Below are experts of layer 3 (counted from 0) of a mixture-of-experts language model. Rows are named router (the router's row for the expert), up (a neuron's input weights, with its number) and show model dimensions 0-95. Each number is 128 + 24 x the weight over its row's rms, rounded and kept within 0 to 255. Numbers have three digits each.
After each expert's rows: "gets" lists some tokens that make up at least twice as much of what it gets as of all text; "comes after" lists some tokens at least twice as common just before its tokens as in all text. This comes from a sample of Wikipedia text that the model never trained on. Tokens count by the router's weight.

# expert 11
router:110133113127143104116152138123137155123138106055140132189144136126158116131088157163107104114135131164151156159165147141107104143149142166132093166155152119139119142137089121113156144131111083157130133145183091118138119148118098098161150137125155109146176098092116103146148135137124110131
up0:166155119159089148126153116074139130101153095112178122094104108104135130102160163130130080169106128125139121147098134143149123155152123158117121103092138102117101150144127158147132173123124141125104136151140115164167109122158142133137114087137153145128094165110103095127089142175100134149
up1:135131108182088108157135103146120087124121149096120139135121147161163104141118107112157090149123087176116137135079162155115149172140137139152138099074115124110116125145117126115102160155123117160131112154134082105123150103142120129133103095111135076096123125119113097115117159138107124182
up2:129166120154092164145116127117106142092093119133132168126084133176169132117086102106133130122126103149105122151161149152152124100123111107148149155072145109126123125151120155154145122109144132054107144142103131142100090097085104134111130151130122083124131140111131079132132113119143151090
up3:134128153152092140135161095132087137087077101123145134137120115136096119106158091125137134160143074161092143105083107123107136137154126143124148111149133176125142167118136104144152103135140133126149121159098086110059105142127079159145117145135147135128092146142114168111104137131124104149
up4:161154157136087187132135120135132146085128127138121122104152118111140164117139152146136104111135103125146147110173138136099136173157100134123110130123154149186134163134119125117120096164147129125137149141114107167147139118127159107110139090142144123150117145203117186154142070152145127140
up5:149157110155151131139107113129099119084098102123189074120135091160090140141129127129102069138154133183142107118158182136095092152113166125109109175124164108143101135150115122149119153133140119143159113102136074115118127136129133126136143133123106131138143133074126123151132146135106126110
up6:166106095075141104131113087127146099113112097113140112153148084108135120132144125113141125139120126171154119119177130103141116144146099137166122169137151150140124147154138127140124167184112105140118108100141110134087120086143123128153141139115152100153079157100119086096150078120137138168
up7:146119098113159134145132134089148143161105111125106155163076146161132166093115151112093145122111103168126166157123166144126094140150096110149129152139100101131132094125141193165148122159149116100125146156133164126131140112112132134123118144119120132145182135140097104156121138149071159134
up8:159167110144106140122156119127110137142161112085159151115143156122120134110106145111105093137114100178127129165164119056116149135150115102124131147163169159138142105151092130137107140111140103139118153146129130121112080116122132145143067078110130131145138104083096110073122120132122109134
up9:126146113141106101131113117143126116107131125136138154156067150109072093122150136137155162144106106119087159171158139102116125074150109116159164112156168110132138123112140161144142139137126107129110130110132133164099113160116106132161154139160132117133090101138087145083132099137072115092
up10:125145139118163111161128140165149106147114123164152133103136113104074109156129103136151105148115137119115106101153134107119085124136142143104140111130102138125125152131160119126122137137130156131156149125102127143103094140147133154133119140112099101102042142164167167056142090118173115098
up11:128121134166098130083114151144137116096143134119163168124103116119136093149120132111125111117111151165106113128132141156139095136100115124170098117113164112137165174136177119129165128151152146119132123147118154173094125175097099108143131107127074100110155170145101127166121136106104141179
up12:136175090164071151089124132117111121154154134146146148135130153095129122136149114116160148141092147147105118152111164128134132121131142144132131089112169099126152101161136130117137140147164155116143132131123133102149074084099073168088116101105140128131138140088114132071088108115136125144
up13:124147130159123111203078105134091143096155125145150128126087124151118163100111143105120141122109097105121107149094118146124125061169177095133138097099131141174126144094129116145080140099131137112122112135121111092115110141152106124095129155120138132132130140163131106092149167147122114126
up14:138106087091126112147109119140117125112121141111182130147133135126134132170113151122143130161159155115146129129175117121155102167118101150158149132147116105167127150169096130164133126128144142117130175118131104136123105149127124118118130121144088100136064091133094175090110123209117136144
up15:142100136118160101114104086096140098128116117119098163117171135123115096156173128112125131119142081138139137104143120142110090155080095159140114104109130137113142117092111121177125113160112155111142132088174125127083125158107123130106106146120161112140089167172105148126153163138102152155
up16:141165152114132132134141138144113157090075133132119143140112151136114125120120099148186093110105069179073109098100124106109108143101135132095131118169119135116124152124117125145155138138157057091101138131112129133116104146125111168118131099122087088112108122155121160115110162135132112127
up17:118094103126122131101130120171116142131113147136164110144104147098161093122121198125164130142169121117108091128123106093176166104105131150130128155151169123125124180110107140119130160166133096144129090110147138128155100097097083177107128099130118124144133144131109110115130182120134129134
up18:153162113166107137108136134087099102080091123145187166153118133069125107118100146120130099136147127150165143120113148136114121109089152153137103159151157105120142159117125143124146129097148068157131131160156114109098123161148091148128100135125134112146186117122132127133141139168116106117
up19:145123093165096107160149121150133090114146172121145144077118097147139152125117104133137099098151166154148142152140165154152076116148145139138129132149128095156125136118107114114149186110159147119140116135162147157108148150141120095111108108165114165100159120159124083125136144145077136153
up20:157133134105118141172085104103138119112091099107114118150107141147128134155156107139114110140133133157144144130137166111114153166167125141100102154094091155183133163146100163135107150148119152109141112157151148158142142112104132073160157139127141082169150160143110117164132097111101112108
up21:130155087186126150102101098148140086164087114108141138129082133163118135151120145111128129092092102137137126150116183146138114124131103120141143129105132096151139110157139131134126149149171121114086097158135101089109156136137144099148146151122133112166169152133111119114118101162061124141
up22:141111094163118099124150118081097127126113138114136148146165110122099106129121126129115072141129116172103150128147135124101110143091143134135122182115152142142163147108131148131155134145144124089150093150138103134090129127145131128114127141118101072103171097160048121130168161093114139130
up23:174090151151126116150155141110072143100096126114102109148134128145127113112149111135122137124086125097108100148114139143132153136123115140136167176181150109111128154084137147118151149108165104121125130158141130155190167185155128151099109147129135134158162128108130125131115161109092126164
up24:127161138107138165125134131146117163115096110139142170133126146126141112077102140133098093135165072122099123178125120150102132123111108143153131151152140158124178125131128110135150132136170127115129111190128063116152120148105079117131122102137125140150186151131130146133125158137083157117
up25:165147104119097116176107142133145127075121125110113104124096126109101099156116142151128149123136119136106143125172090153114102162131158119135126141143113119093144183136145143124160088117139121147087105159155121125147137136129078106126107141087126098125116196093120114083149132123088154103
gets: " to", " and", " for", " as", " of", " with"
comes after: ",", ".", ".\n\n", "ed", " that", " due"

# expert 12
router:132173204163123050145145101067155098112101113117128143117096161180158124134140133134123109116112090151142139138126127151111125130114115132096141140127145164137125145123148107120139114138165140118144113150111135139174162125102108107173115110100153138141144158127095126124114159146104152130
up0:117146135088127126154102108096098109149139126151149126150100106150108158109138112059134120171121124132144120161089142095182139139119110140109113165140151129141113117116138101091080127119092154114103120100146142173148107143111119112143091111156084119088167152087137141129166120129096145129
up1:147121134122144169107088144158149115146129152161126093148110072095127142095155132100170106130124141156133109095147142124113152109153115151135164103163096137163127145108150112164126109150136106121157161141103105099142072167106155156118146100130112114097166130120103135067122133115143113153
up2:165123122157138131159097072112136092127095122108130127188136116160184148165104114088091116164097108130131154147142149169105096112108129130128140150087136142111101124124149121139108140100195118105121177162132129140143115141110119097136143153096117159112099121113162125118110126131124109110
up3:116169146085128149140106084116096101110157122118160151139137142127116151125114117153177101171122115114143096126091095138120132141109134128115143108080097162101116175095100108122140108130159143127136135150124135135143142087139063143132123132119102168079097169120120100145113106113157168127
up4:155132143113091104137117098124098164146128111141148130115156113140143107114088140138182098111091149109125126119132071153072144138119135140134112167176102127165158121121135130192115127125152154108145122160151093122138126198111107122119142131085140115166124098156156123112133139147147129129
up5:119178161127128079200135121115151137126132141143177158168138125116151164134106149128155108128166116157133154132131123154187119123135122140141117161159128151124135127122074143109132125153131140115142089129157089120124175142138112120129106139145118142133129139106096095124136134095130188180
up6:132139139090161113153115089089132127138175114143190120107155084092132116156113105124118124122168134106102135151099083142101110118122143142108134089099123169157145123145108122201111151123125125142109118127140149114116150106132108177100106115111143117113112163064099112136135121139137137136
up7:145105114107126177128148105150082129159130129119129147138116109127139135142144120114174099130103144078153071122128107123099115141106139115128119164101119088074147131117167118111107102123134116148111116156115160080143117168136113147130142069132145121109151119082139106161163063130132127129
up8:181108116155130115150129114115086104077106121150174139122120128143153112164137136080115136123102087096134119116111113121124130156142111154153144125127121188136112164172115156145163158153158159140154147147134104151090091146119116087176100138129127117118110108135108151145122154119091106156
up9:132125062126175139140136131126148155131123160116142146149139095109148155120170168111168085121128107112162157160105086119165088128137101117123188122103131096128160163140105128133169139148119164136144118129153144131106104095121162125089117133142105161095138151153111105118147119150145136104
up10:163128144156082128140129143109131124143101076104130112167116089125160142157114148132125117142122165129117152112178134130127130112145140119109132147098144086116135118147137103144114190076148111143118146144140144115134137113125106156063142165103112116145120111079117074097122096104110170108
up11:161133120129133132143140112110112125139118150134151113105104097156157162151138074108124171146154186171129115136115137169080098106076140087145148157103122167120142163101085121120134169149173116113138133091094122150134101094151142146141134143152138171139141156123131103147149139117127129126
up12:148104149143142109112098109142138139131103083099134139140108097140129105114147158138140162132084097144129141182160153152143138110113185114128113144132136125113092130190123137119140172127135116123132127167137099096117115126078140104147089186099126112109113081174096133156131141110125112138
up13:145115135123137118128143119136110108133115105092132143154132139137153160120123146084124074099094088135106116107121151107165130083138101133172151120138149117148106115078119156105156161118155168128136149156144161156129165162085183140119148077139136151127142115124133113164131153131096098169
up14:141110122105126143104128108120113169151152117166115159117120114128129157137125133096124122142108090093099135176163119136125097141146120168120152116090146152127109154110100174092105125112179129107095133168163082098136065098113147102128139102149131132158148139086094097124096134106126138131
up15:169136093167120163116145072157101137082102068091109119108129126136124114100111147113122152138129084147090128127101130111074084121168128149135140120149127135127154162159140167114130104170115146129150154126130089119094112119133071158123117101105120128136130101145123142157119143114134109128
up16:131130121130147160113114107120115141128165092113137164142152140141133119146116104117128115181133085121173102158109172148157138118147104143135112185131171146122122120099130173116141171165162134082097151175108125122105115131122131120126167111123102182143157133138126099089135133168100112147
up17:141165102150132087135096087109114139158137133129168141112112119139090102130132084121123114089101124117150113130134153097126122118147152119161113107129140164122107154133115155117110119161168164154103133138141141091093128091107162107107097153138149139112150129153102078095090107140070177126
up18:117168099126143132123133096162109140096160173163143131138126086114126115174083119142158127136121146151114078143173089143114100085104188130136134126126182122154120157114089144141129110112111113092139096091158119142118141117157107140127113153129094101133097148144146122138110128132124164160
up19:159124103091120151169144115123143105126106100101117111149158136134088131128154195145149099151094127092091148145153124137156088147125087099157134129115080151128113119137112161098113201146098146114143118086141111112125123124129106126149154159101119103140131150105138114103090159112127138113
up20:161153133132137128140120122156121155138139104099145130121132128153095120112136125158140108085165108141152123143113152156120093125150124141165130169151158128161156127162165125133167166106141107101114143117141134111176125163105076091086103120101133075169141106142164143168111168154108113115
up21:135105138119083144163116129104084145129147136123149092144110116083130178114131139169131124147128153082122124118138110097128128160135128153130140119097076146153179147088058105125110082142132141137170153115123093107108125150117105102143095105143118147121086170151138133111119139118125121145
up22:143121151109152149116145107109106113103139125109105135165146132120117118114139124112120083142159111117152147168152124166181117148115145121139157177162138126157168143148165117120122100127190092116140131127130162124135139127142113108072075084137125103170153125132090145139113120135082163108
up23:123171164187082091111108054149116103140137128135143131135121124125114117115099119115137126104147178152110095165127090140147113124091118125147124158163146146131096129148119104132145139085123127153117110133138148138128130152131098103128106175145088116145109148116126129072172123135159157097
up24:150124129094071124113090143125130159136078136152117172118131147097140135162132089141088110167112090114189144142140163107135085147120123135092151102122109133116168130137135156127109143152125109119169103143090110156131104156114073108115137112098125140176127135158133111133112139144110138153
up25:142159122128181162103120114142121107116143132144143151130135128140104113115159174116096096095104107128128135122115130166175157159146134176138111128149166106117126166173176141121143113118143117148122148203153137128158103137127129130137123111124113147126146131095114133097070131130103168178
gets: ".\n\n", "\n\n", "-", " in", "==\n", ":"
comes after: " the", "==", ".\n\n", "\n\n", "\n", "|"

# expert 9
router:167147186124115152131142137156138092139122143136129086134156121170135131126164132094108163139139139171120182111088116140141116164106140147147145149124130159134124155160111107111126148143142164138111135098109144163144093098111120130130067147135146135147101128139067154154158166113133168129
up0:148114097129109105152156138119075119134129132108122128130116138144128146144141099180160112107103096129161123211127120149097097135124126115156111115113138119146128148084132143131168174124107095134118170121111134127119097178154120129148156101100151121140103138131095074135128121096116124185
up1:167134127124119135166130140184118124098166170164127131147125149123164106132110151099106139114165128151136107121130120145077125120125141114110082115133166153141135115109146152130056126121143113114158131131135107078098112118090135110161137168171159116117144153104106154110151104140084116095
up2:127113159123114162138121074145112126149158127150144186131118123109089114125136090140185148153102153139111147131122135078139123126142118159130108130163112107135139177070111163131134155124132098125155159121154082112106095147111143152139129154095097152154117112134162097109150162150115146106
up3:134144140146153095140110126071104118114113160145130145114110119131102137140138176102155118132092122150124148166111147114149107142107149145131154166165094129152166124132153127128122094144104122076129146173162087171112116124120108109155160111145077145115147110077142111123121114111100176161
up4:189121142116138124178141128134139135088124130109161134154125093135118133107125156085114110175096116127120157119129141122146141145117132107129106155101135139121118112108105113158109133156206183124111156112116093134095126132138130109109092123102138133115085117097116189113158133114125079091
up5:143157141147107153135153128130145130106110082148144162117142137113162132139120119085158130107108105149124138108141147150124122150162156104084143120099146158132149114117113166156123170108160097163110089147161092080175172131136115101154132116104143132140160160109142137107080153142091141164
up6:157130143158076152113113144158100167120143094147126093174088105145179126094127142101129108144160127120145143105114118132102076130139112127113135145095114130144152166119177161139134161113147093174112139159114148141150164116127170134128121153099157086139142140113147154116142139123141089135
up7:115146126126158121174151109146105103098132155143132146078146123101123107115136128117196123189125116180137142111120153092118132125143137138107142124194165108145112147120130111104113136128158144118119124108092153157146134119100120166132130128135093129152148120136094084124101184105092153104
up8:149106099096132135112146116146077088089151106108166179121161172110143121155127172137158114175103140102098125095116127122165123150159134135144125140120109126168115183141098136147093082112129133136096100167130088129139112135116112163121175154106125123100122146120134149124122149136118127151
up9:144117123124152115135132126119130154146150139089173161126142139126142128130117139150155119089148118155100109146127121140143116067111135111167145173149185132147176153129133100142139133130173119086133149130117132116143143090095147145101078100143093123121085096185125110114140127151082117096
up10:170124108097129110130137083130125143140152115127142142153135155123175172171117108156119098167118154124136118130152138130088159122137149124137109102100159136147124180124166107180128174163131108167172145138121123135163123116133158148157113109110141113135200147121094105116127115132161116127
up11:152144115097147139129078100134106107163148136132155145127139076088140165143120108113162127157140120135152068101132142158159125100089146137124188154112134126125117098112156147118104146088145097107117092127102126113112110114155140112113126152140094116115162094157111145117154132172132170098
up12:193125130166099127112145072144118135170095148139134149098114097135101111157155136116133144129121102148149147167107151091107111143135126109092092108140087136152169152139108123133135126164118137122120114126160058120145112085162136134099106135152091134110105150133130097104137136163159126144
up13:125125081163122091134135118184154131113166117125131094131134120138141119110148129172106087127103140142104099146150143100133130130092098143139105117117156134139169163167150147113109113150155173126152166112144129142114117157138104148119160110128146090127098134078171173155148103179121109136
up14:129121130134141160132169135156104125130127132123157092194106170136098095144131107110145131136095148108141154120158143099093122105111138122145142158139134138136167107128132129134139175133190079118107103141117159125183127105119150126093134124135127104108171141110154095094137106143070106151
up15:126158137110098166082109126137162101150152104159153134109131087113175130144083103119167101113148108114125097123138134146123134138143192108125140109135106150096119143139168123144132138122197133127160142123117162152161144103118090148090147135158093104127115124138109109092148129126092099146
up16:162139094131100156111132099114122128102126121147111145118142110092142147124135172170150100140100131137128167124116153109181155147111130141101121122157121152132140171143179112124113173126176205145147094101101116149152116113126101127144084119119159117134131159103107118096139107108152115097
up17:148172117149121094101129126110120109131111118158136116135121124107105116157119114154152138107145130162136127140188150131126128165138099101123122159121115146090144150133053138147114121116163123123131101102189135123107060150155150155113102109102106146158116134165155141102116133143113164177
up18:138115134143129051121144100108123133146123091172140119123128107103089124121126104139096127161146130125116123147110174132130095120072120096200125120146111163106152156101101098146115123095116158136153146198152114110119114126090123104124144127082113125151124113143117113120137145160105118127
up19:208150140149077141157119128124135114113149143142136129142119089159146125105107146144121123149146156132121115147118104129151097138143119105152147185145205145125101122162123128133096131128126155139136100110147176178085132090123136103156107113149138161095125136131087130146129132124099107116
up20:139102149101163135161135108106091127150109130120157121104137111104131141122141108097114120135147155165182084109144159121143106142110142120152134156124134135135097147109164109106132156146186120136154103140134126116147141096115088152109123120155134169125178073098172153116114184169128140110
up21:154155120119155150125109142192123117099136142143163120119144164142166155135105102114143127126106082165113150080092096149117120118087149142113133177099106115142145144105175155140088107125188124149129125137120104149125153130111132151102085162116144139123141118110133146121142165176148142136
up22:153137148167094105192111152110115108097102119165136117111132156117130117156121141105135095111138153159082164119113124139132120111127124164111149160099143185176122149141125127145155094170151145108114125137154087142134077104095093086135117148104122112116098155121142144121125088136113111142
up23:169137133171161113143110103125143162118129160082141132128158080125114128182075104110113104111150149127101110127123111096118171135152119151099168138133138149151141130099158165098103141136138150108160141135109141123172121144139083121106093111146112105134145163137153120150161159097086120137
up24:157120096113117134152143120126079122118107092108169138097110094133122156149139099144159122122118134150126129190148141171106117111079127093140116158153151107120097116134124116089148138115141098144109130099089153157134090139089135132111127129136147119101155119145103100156156141173062153153
up25:164175110137114163114170111125090097128141093110141164128108143156160142146162135129145140078120122147143154165162139122100091141111151122166157122145172109134130107113122149109148144144135131152120148122140138161165174118124154094186093122141138164113167130128108101137156137123102085123
gets: "|", " —", "0", " a", ")", "1"
comes after: " |", " ", " |\n", "|", "-", ";"

# expert 15
router:138062125103151147197185111121103151118121144121105133104173109104151126152141132117126137076106081120131112114139107102081160136111131118136125114094134136158108136085115123101161112111142134111143120102080165128130172095146115155147145146145136143113111162154142125134119104096116112123
up0:105111084130127110166129160124080149119072151126164128119117085106125114142136094167186135145114142137148126144112112089121121107133147100155105121157097132151131152123119144144113181111173120104121156121142106086136104147102092182097131141112115102128118115155129098115123146145121162092
up1:127114105150140115131155106109162152130150163120167145126135133123138114128112106138125160110108153175124110138116090159114110112071104117086130142120165118146139155145080092127135194126176115144108134141166141136141111142098108142116097110064170119126137135102129085124118153147130172146
up2:140100108110150159136141113126103161184110132161139120140142064121094165163101150151163095172101145144159126154160110101109124130165123115138140127120139134133158137125119137155132128128137155168114177113124149106122134159127157162123148089176101137174118133096133102111137084110115136147
up3:178132076166129114137150099140104108137147118135139158113145099077129104163104116188092128125123117132106174159176109108113105138148170130128144113114117163147168171119139170155131116164114121133119147129096114141128147111129131100087137096134129098128107143121104070118142136151115137124
up4:166176125179142130185082106152120127135129169155168107119147094119134150136117086127123084170113154127104101144106103143116069113096129171129153124108118170093097126138115131130098115126141132129148131125118147118134128134129095153107114140133122127115133162082114103118100118113172166136
up5:131129131131140116144133136139128132161077119084165144117108120160078131143148124165143057144104125133168122188142119135117133152103082116120137143163111122087128126165172144145137161136131101117156129171178123138131132102130125119129132106089143099160140118125077111160145129125099149118
up6:110120149160105122135140081147068139172143142117182157138141111105149145172089155167097106147099128157129118137162112122196103114114120118110124111110141159149126129122101130149078147101151133143119114145158132120138138147104125136101159135118130085130101137129138143075100124088113148114
up7:181127137155113099097136054128118122089145147127134175165148133160120117129137158124164134148173105168114157127108145146104120132169127157150106145100114128080139126141112098148159157115173109120112115142130121126126153109123118105169085130102098149156133118146074124125134144163114125128
up8:167115147141137098100153100143116117100136136163124127119140117167171129135094127101116114123090123122129109099136131115133105107129123166143137154112143152139124181125129133106139133106139143124130113121165149117123124100127123069120158171102120155079153106163112133089109139091047094177
up9:132118116125082107113128117113076089090092132185146130151127168151153139116127087120163143152120093136117130155144158125143138157101118112169120092126153080132153132147157136107144187126128094154143115129092107138122094164130127120136112097118130134112151109110086089140121106152121115173
up10:140130127124067118133138128117132136146100119124109142127139126094148136134149157113073122126126117162142119098114136145131139131151140125146138159195155095122077174132160152128103175137154157099133147128109131197165120110102098158077146105099124115142115116131116143108127126168119137174
up11:150156118116109097147136140146145123100122153113124106149121120099138132139103163126109062161156154128140120124129120121177142092065142099143135133148147127156133146112117109109117131103140141155067160169099157148153129107099136126121124151162090112153157111108118128112177089125134131069
up12:125149150077189083139075120143117103107124127140151162138142115117109128112137077126169137110149079154115140124156102149102129145116129158142106116118133108133138151104116092183123126139146126132108155135140136121107115187087083117154127142105094128124079127131148137092164120158119124119
up13:170145059101110143182120107118118150160160158134163111124109131124179107153114126122161066130141139132124124128139128126126116129134107117160141118118118120113135127110122099148133128142120100172111132118099128097127162147097125136165061113124140137168109112164082113090125106129174126107
up14:182133132115116103150103135112146108138119111136121104130114106122125143105083169152121152133102145178152128185127139143091141153099137097168117152146121128102098101103155136126148152153156140077108117141140119135121101106170108136090134087157102064109105104133159140145157106119136104118
up15:139139102132102127184102108110119146125150140137117116111158071165136123134124059151184152146160173138147134124136142097129070141139154100177132131108115115101132158107134125117126166137112112152130139129158117147141096134127127128102109174159151097170148118133117135131138137164105168128
up16:136133144146119166132123141140153129097124154169114098147137086118107107087122136090092086131151106131102125136114132140153118134108113182155133141108155171148132146091083099139147135151141149088112100176139120117114091132125098133116072136124107121140126118119149148065155120162093145094
up17:163130130150131127132114101106116124110071133149142109142117116130134141142130102166130131173119080146150146160163183154140139151117120129080112110149124113091130140169129142124163149102143108166114170097132138167099132128093132142158128125116138097160166130168076085138131162128129156152
up18:143116169103110115133138156162128128116081144099148137113096135140121129162139133108144119120097094127156136183169116155191116157144125114102126150149080142151142160135194131151103103163147111147113116125125164107119130163107175148098145108103121173161115133116118134137134151147111153138
up19:148145149199116130158127146122135142125153096101135148129140118129109124172129140127132107131062169140125112139107139094109092096106113131105185143177162126132124130140119116108130126105114171100137136169137104157125109132160176078110147131158103088134110147126120124120106124152087122098
up20:160121102152119109101111088138117088115091121148171162099118094092108115114103156123109097109098144112139119137105130115103128157122128140098164135120124148121134151110153152163108191144102118094142116131134132161109142099114122099174134158079135155126115059169138130154149109111116151133
up21:153118106105115105150125133139134158112154102131134139161095144153112135171137197098141117131089131088144124124105180132118126155134097143140165123096138162150154135136139125124118110153140132111132123137172103083118101156124153118123120111082155157135118060061100148136149132108123129118
up22:143118126159127110150148114103122127119083144130145096134084119119150134143160090104172138129116149146177120168106153094127147118123116140099132121170131158095108161108114140131122173139138133112158146149122118141105144161170124148183146060157128131153164114144137070102128111118134146151
up23:169117114114114119117151083189111128118145085162144145158137104106144160131105117149105126121138126117157132101123136115156111129114146169130173142076132084126151152168133113098114107152143144109143068124141157131169146112132104102101153123129162117140186129143133103090161115130112145112
up24:151151121162130130107163105169100132155097140099112127125123087152154164154124156105103100158134092141117134119134122112162101155143149130148093175144167104121149088147127171122135188138113151136114139127124157149147098153083114073130123132173127152124148171167147121116122116136117131138
up25:189107119127166168145136114178074132142147179135127119131140122108117130161063139173138086111129106101127116175136172120131160145104130139164123122094160126144132072169139115133130128133130104128130120157119109071140101101130124096147113157133123127110119143101136123127118126134112110120
gets: " ", "-", " the", " (", " |", "'s"
comes after: " |", "\n", "|", ")\n", " in", ";"

# expert 1
router:142113081072165168113161067098128137131133147147146110111153134153150170125129112107119123112109108114084112133117138131151128133110095099096120150166093125141119101123112169108141116124130101140120179118117116149106154111139140112098139159102108076133149133112131140173176125096098099128
up0:149148090123124066170095106128120127174165151120108129109132119135149102130076140077145112115142136115111156178113139135107091110112116160093139132167132113132121146153142126112130156116158135129151143136153134155118063116144130080150087140146102111158142130098143140104128119111089096104
up1:162116128115158125141137098113098129152097118145155140132090146145115158179124145124165162127144104119142134157082116094078113132126146112188159155131108132126143152113177108145102131128164109092130147172167151144109129101095124123162098143142118124113154068114141139109114089125125139149
up2:128170124141114090131097114149163148138091129088118083110161153117150160143112122072144100097101160183091150077120118116137125126113118158097108144132128108091111133162117129135114184143167122135107101135146110143133150116133115100148140145139110105108147156133105102161150140096101135095
up3:142132117149184126124112117129131134153129105104112133136115099123140164099156172087124093119105098145115105138134106105156139106069174146123097135136135121122125124163168114105142121096123141080134119188119183080151107083107111103127144119127116144140122171099127108142092102133125152110
up4:139127130175112102131141113118117127106081139129169113105139111140135154168091159143122154136155124130107167159141087123118117124107123136142144106110126127154161122076137087154135137175122123162147157187109109094123132086113105141133108139100105179168111124088157090125101131142138162121
up5:134131104162136149146121108109121143103128127131133114111136085040120162131159112169122092129085112169088148101122103110141104128108152113110176123133151114089119140057114141133138120102113108121122171138167136118153100125165158141122122122135116119143115119140112126148144169129102116169
up6:113137106124130127128128077091110168119111150109146159127094152119120110145126157144121077169150167140166120117173153102169137097123127084147122100165118090129144139136117151139120143107101098139134097155132132100155151149149158119114148164111116109151141104126097058122151132089147131156
up7:150161124133161099110158139107112142133152167103112139119124146110127150137116117119101123148138104191138137162155145104108112106105104136139096179131131159121111168130120148163150171167183149151140121106132167145153105127112139166153107106142154104110130115144084072158131119120158116159
up8:115115141152103140112141125139122152143120128162157137110089128053145142076154172125131130105135122134120131133108093140144107152146151134147129143121131152177181119107127101148163159150145084150141128139194097119132154176148126157093110111087148145103119132118106152159131128125110162140
up9:134153104085123129124113106130110126129090128108107158128130111138117120116150125122118179134161133101112121147144133111102101051098110119127102101127123104121083138164109112143085134178107121090112151101177097126127148130096143144155111122145118153154114074143129090117112072126131152162
up10:122133141138154127112124149127127124136135125161140152170144128108126114144156130135130100091099127152132159154144164140131100084137140158150123085092164159127131150178104141117148180131102076152121136119166163145164115088130125118187121108119149093088162142130115119110164118129146160172
up11:146158120126116165133146088119130146141116136137113152137116156128068142122083128122120128118142172162153095116160125145148103138101166138121112138127131180117112133108169142156136126111132130159105122117175107118138110108078169165124056100116132186128145121118104098136119138101144115168
up12:179109123148139143106158145151110124124153139135142131139122113139130120149147146133105112128125110147121126135148170097167073132078073096124136138084164125124105122157136126091124094129111112105142139151134099098124119124086110092126091118133116084140129091129159146130094151191134067121
up13:159151113091121099153098137144156156144149122146159125145121107101122178095090134097113094124127123190107169154134131108131097135136064102123111167124130113082149135115123120155122108105149137106096097129135100128113154160112156134105144088126104106115135151093130107126118074126096121147
up14:156153112128107148122165136117131093116083151134128163108103110108149117159144131162138116118154129150084128131129101156134165104114128165072107141159117128162145152137122178111122144149100129147102120129170133123099158158088134113105094101115131145175143147117156112139140108198094150126
up15:110144086122118079117115107122118166118104153104128162114110146110141171158133103156149076149108145167114136172173132096137115103107100103127105134124129095079108127109113119111160141110136111150099132136132117126117140174083089118124136111091125097094123137096103075142130121082133130129
up16:147162178147125139116136109103112139154177093074149103122143107158122100185152168093153115122145099130126108115147112132145148133111103140135113163147148140136146129097114117111115130140161111100135142151135127089111070123079105122136136144131108180139095149102132132169122131144074147129
up17:148134087101132173124133150152142149156134133141167101097133095089128131112141120161145064130137161170140097111131117085106122126132102114127125132122144135145152107176139157125131149159139119172139099124145138150159130111114133141110088086138084110129168153100094142153140186094142144137
up18:136149162104147100147140174125140132142168129142147138145146134173138132117118150145172103154109166112163121164113130125161104130117119118126139140131124146147103137096152140143120130160085177103122137133185147140139115112147116110141102150148119138109153118076090074152151077111143188123
up19:175130100131114132108134147109142136104100109125150180106124184138151115135118136136121151098118118137147109155158104129106103125131142115138179147107118150096139123094133106193100097171165119112167134125139111088108095118144112137127137099134096154152159085119148118104072126156110146158
up20:155167098114117143130103101127164111112128162142173120138163134135132123151130117184134140108107116139120137145166094140067148073123128129100131174099179151134125125154089120117140123129120101085121126135147099174140136112090150107130146098128133131144138133149100131130143148156116184172
up21:096137084157143120118091141137100146084130090097130179113160110110133159106134133144124085140089134133141127157150169107098129160119148146167138117128112089111115112094117104128124183131175099125127110155138084129138148143126096129140107125101127105105179138123138070162139129111104127126
up22:175139142171101113142139159174128131150154118132135106115123112084128144137152131143133127132105151139102124155113170111109145108117085151126172117110185173143109127172127099098112110116137127150119164146145147159122054136128124145109121140112151110129089156106152137127149184130090117139
up23:143103128101121151141135103186125158102094159157170163101117097111150108134118127101132132137090147121122164108143142116102153099111111107174138145123096110142143131112126178142114125112157118139148097086133110139140132127146144118090101125162075122082091123171128088149150136170140157115
up24:151148097106108169136101104073140125153161156135184146163136136147120115167106161109140142101131135120138124136144164147144123086109106117093098152162148131147138117196131138125118140109096096145126128125112147163088109114134149096109124142162137080113138126099066123127116126148113104139
up25:141117119123123129144131141146137114122173142094127158115107119120143104143162198115149129130117110126159089099121133132147069164145117122102125168140137126107088136089081092101127131107165124127161107148105138069121114140108103082123103112123115099092122087111148104146158091156115113125
gets: "20", " ", "19", "1", "2", "3"
comes after: " ", " (", "–", " $", ";", " −"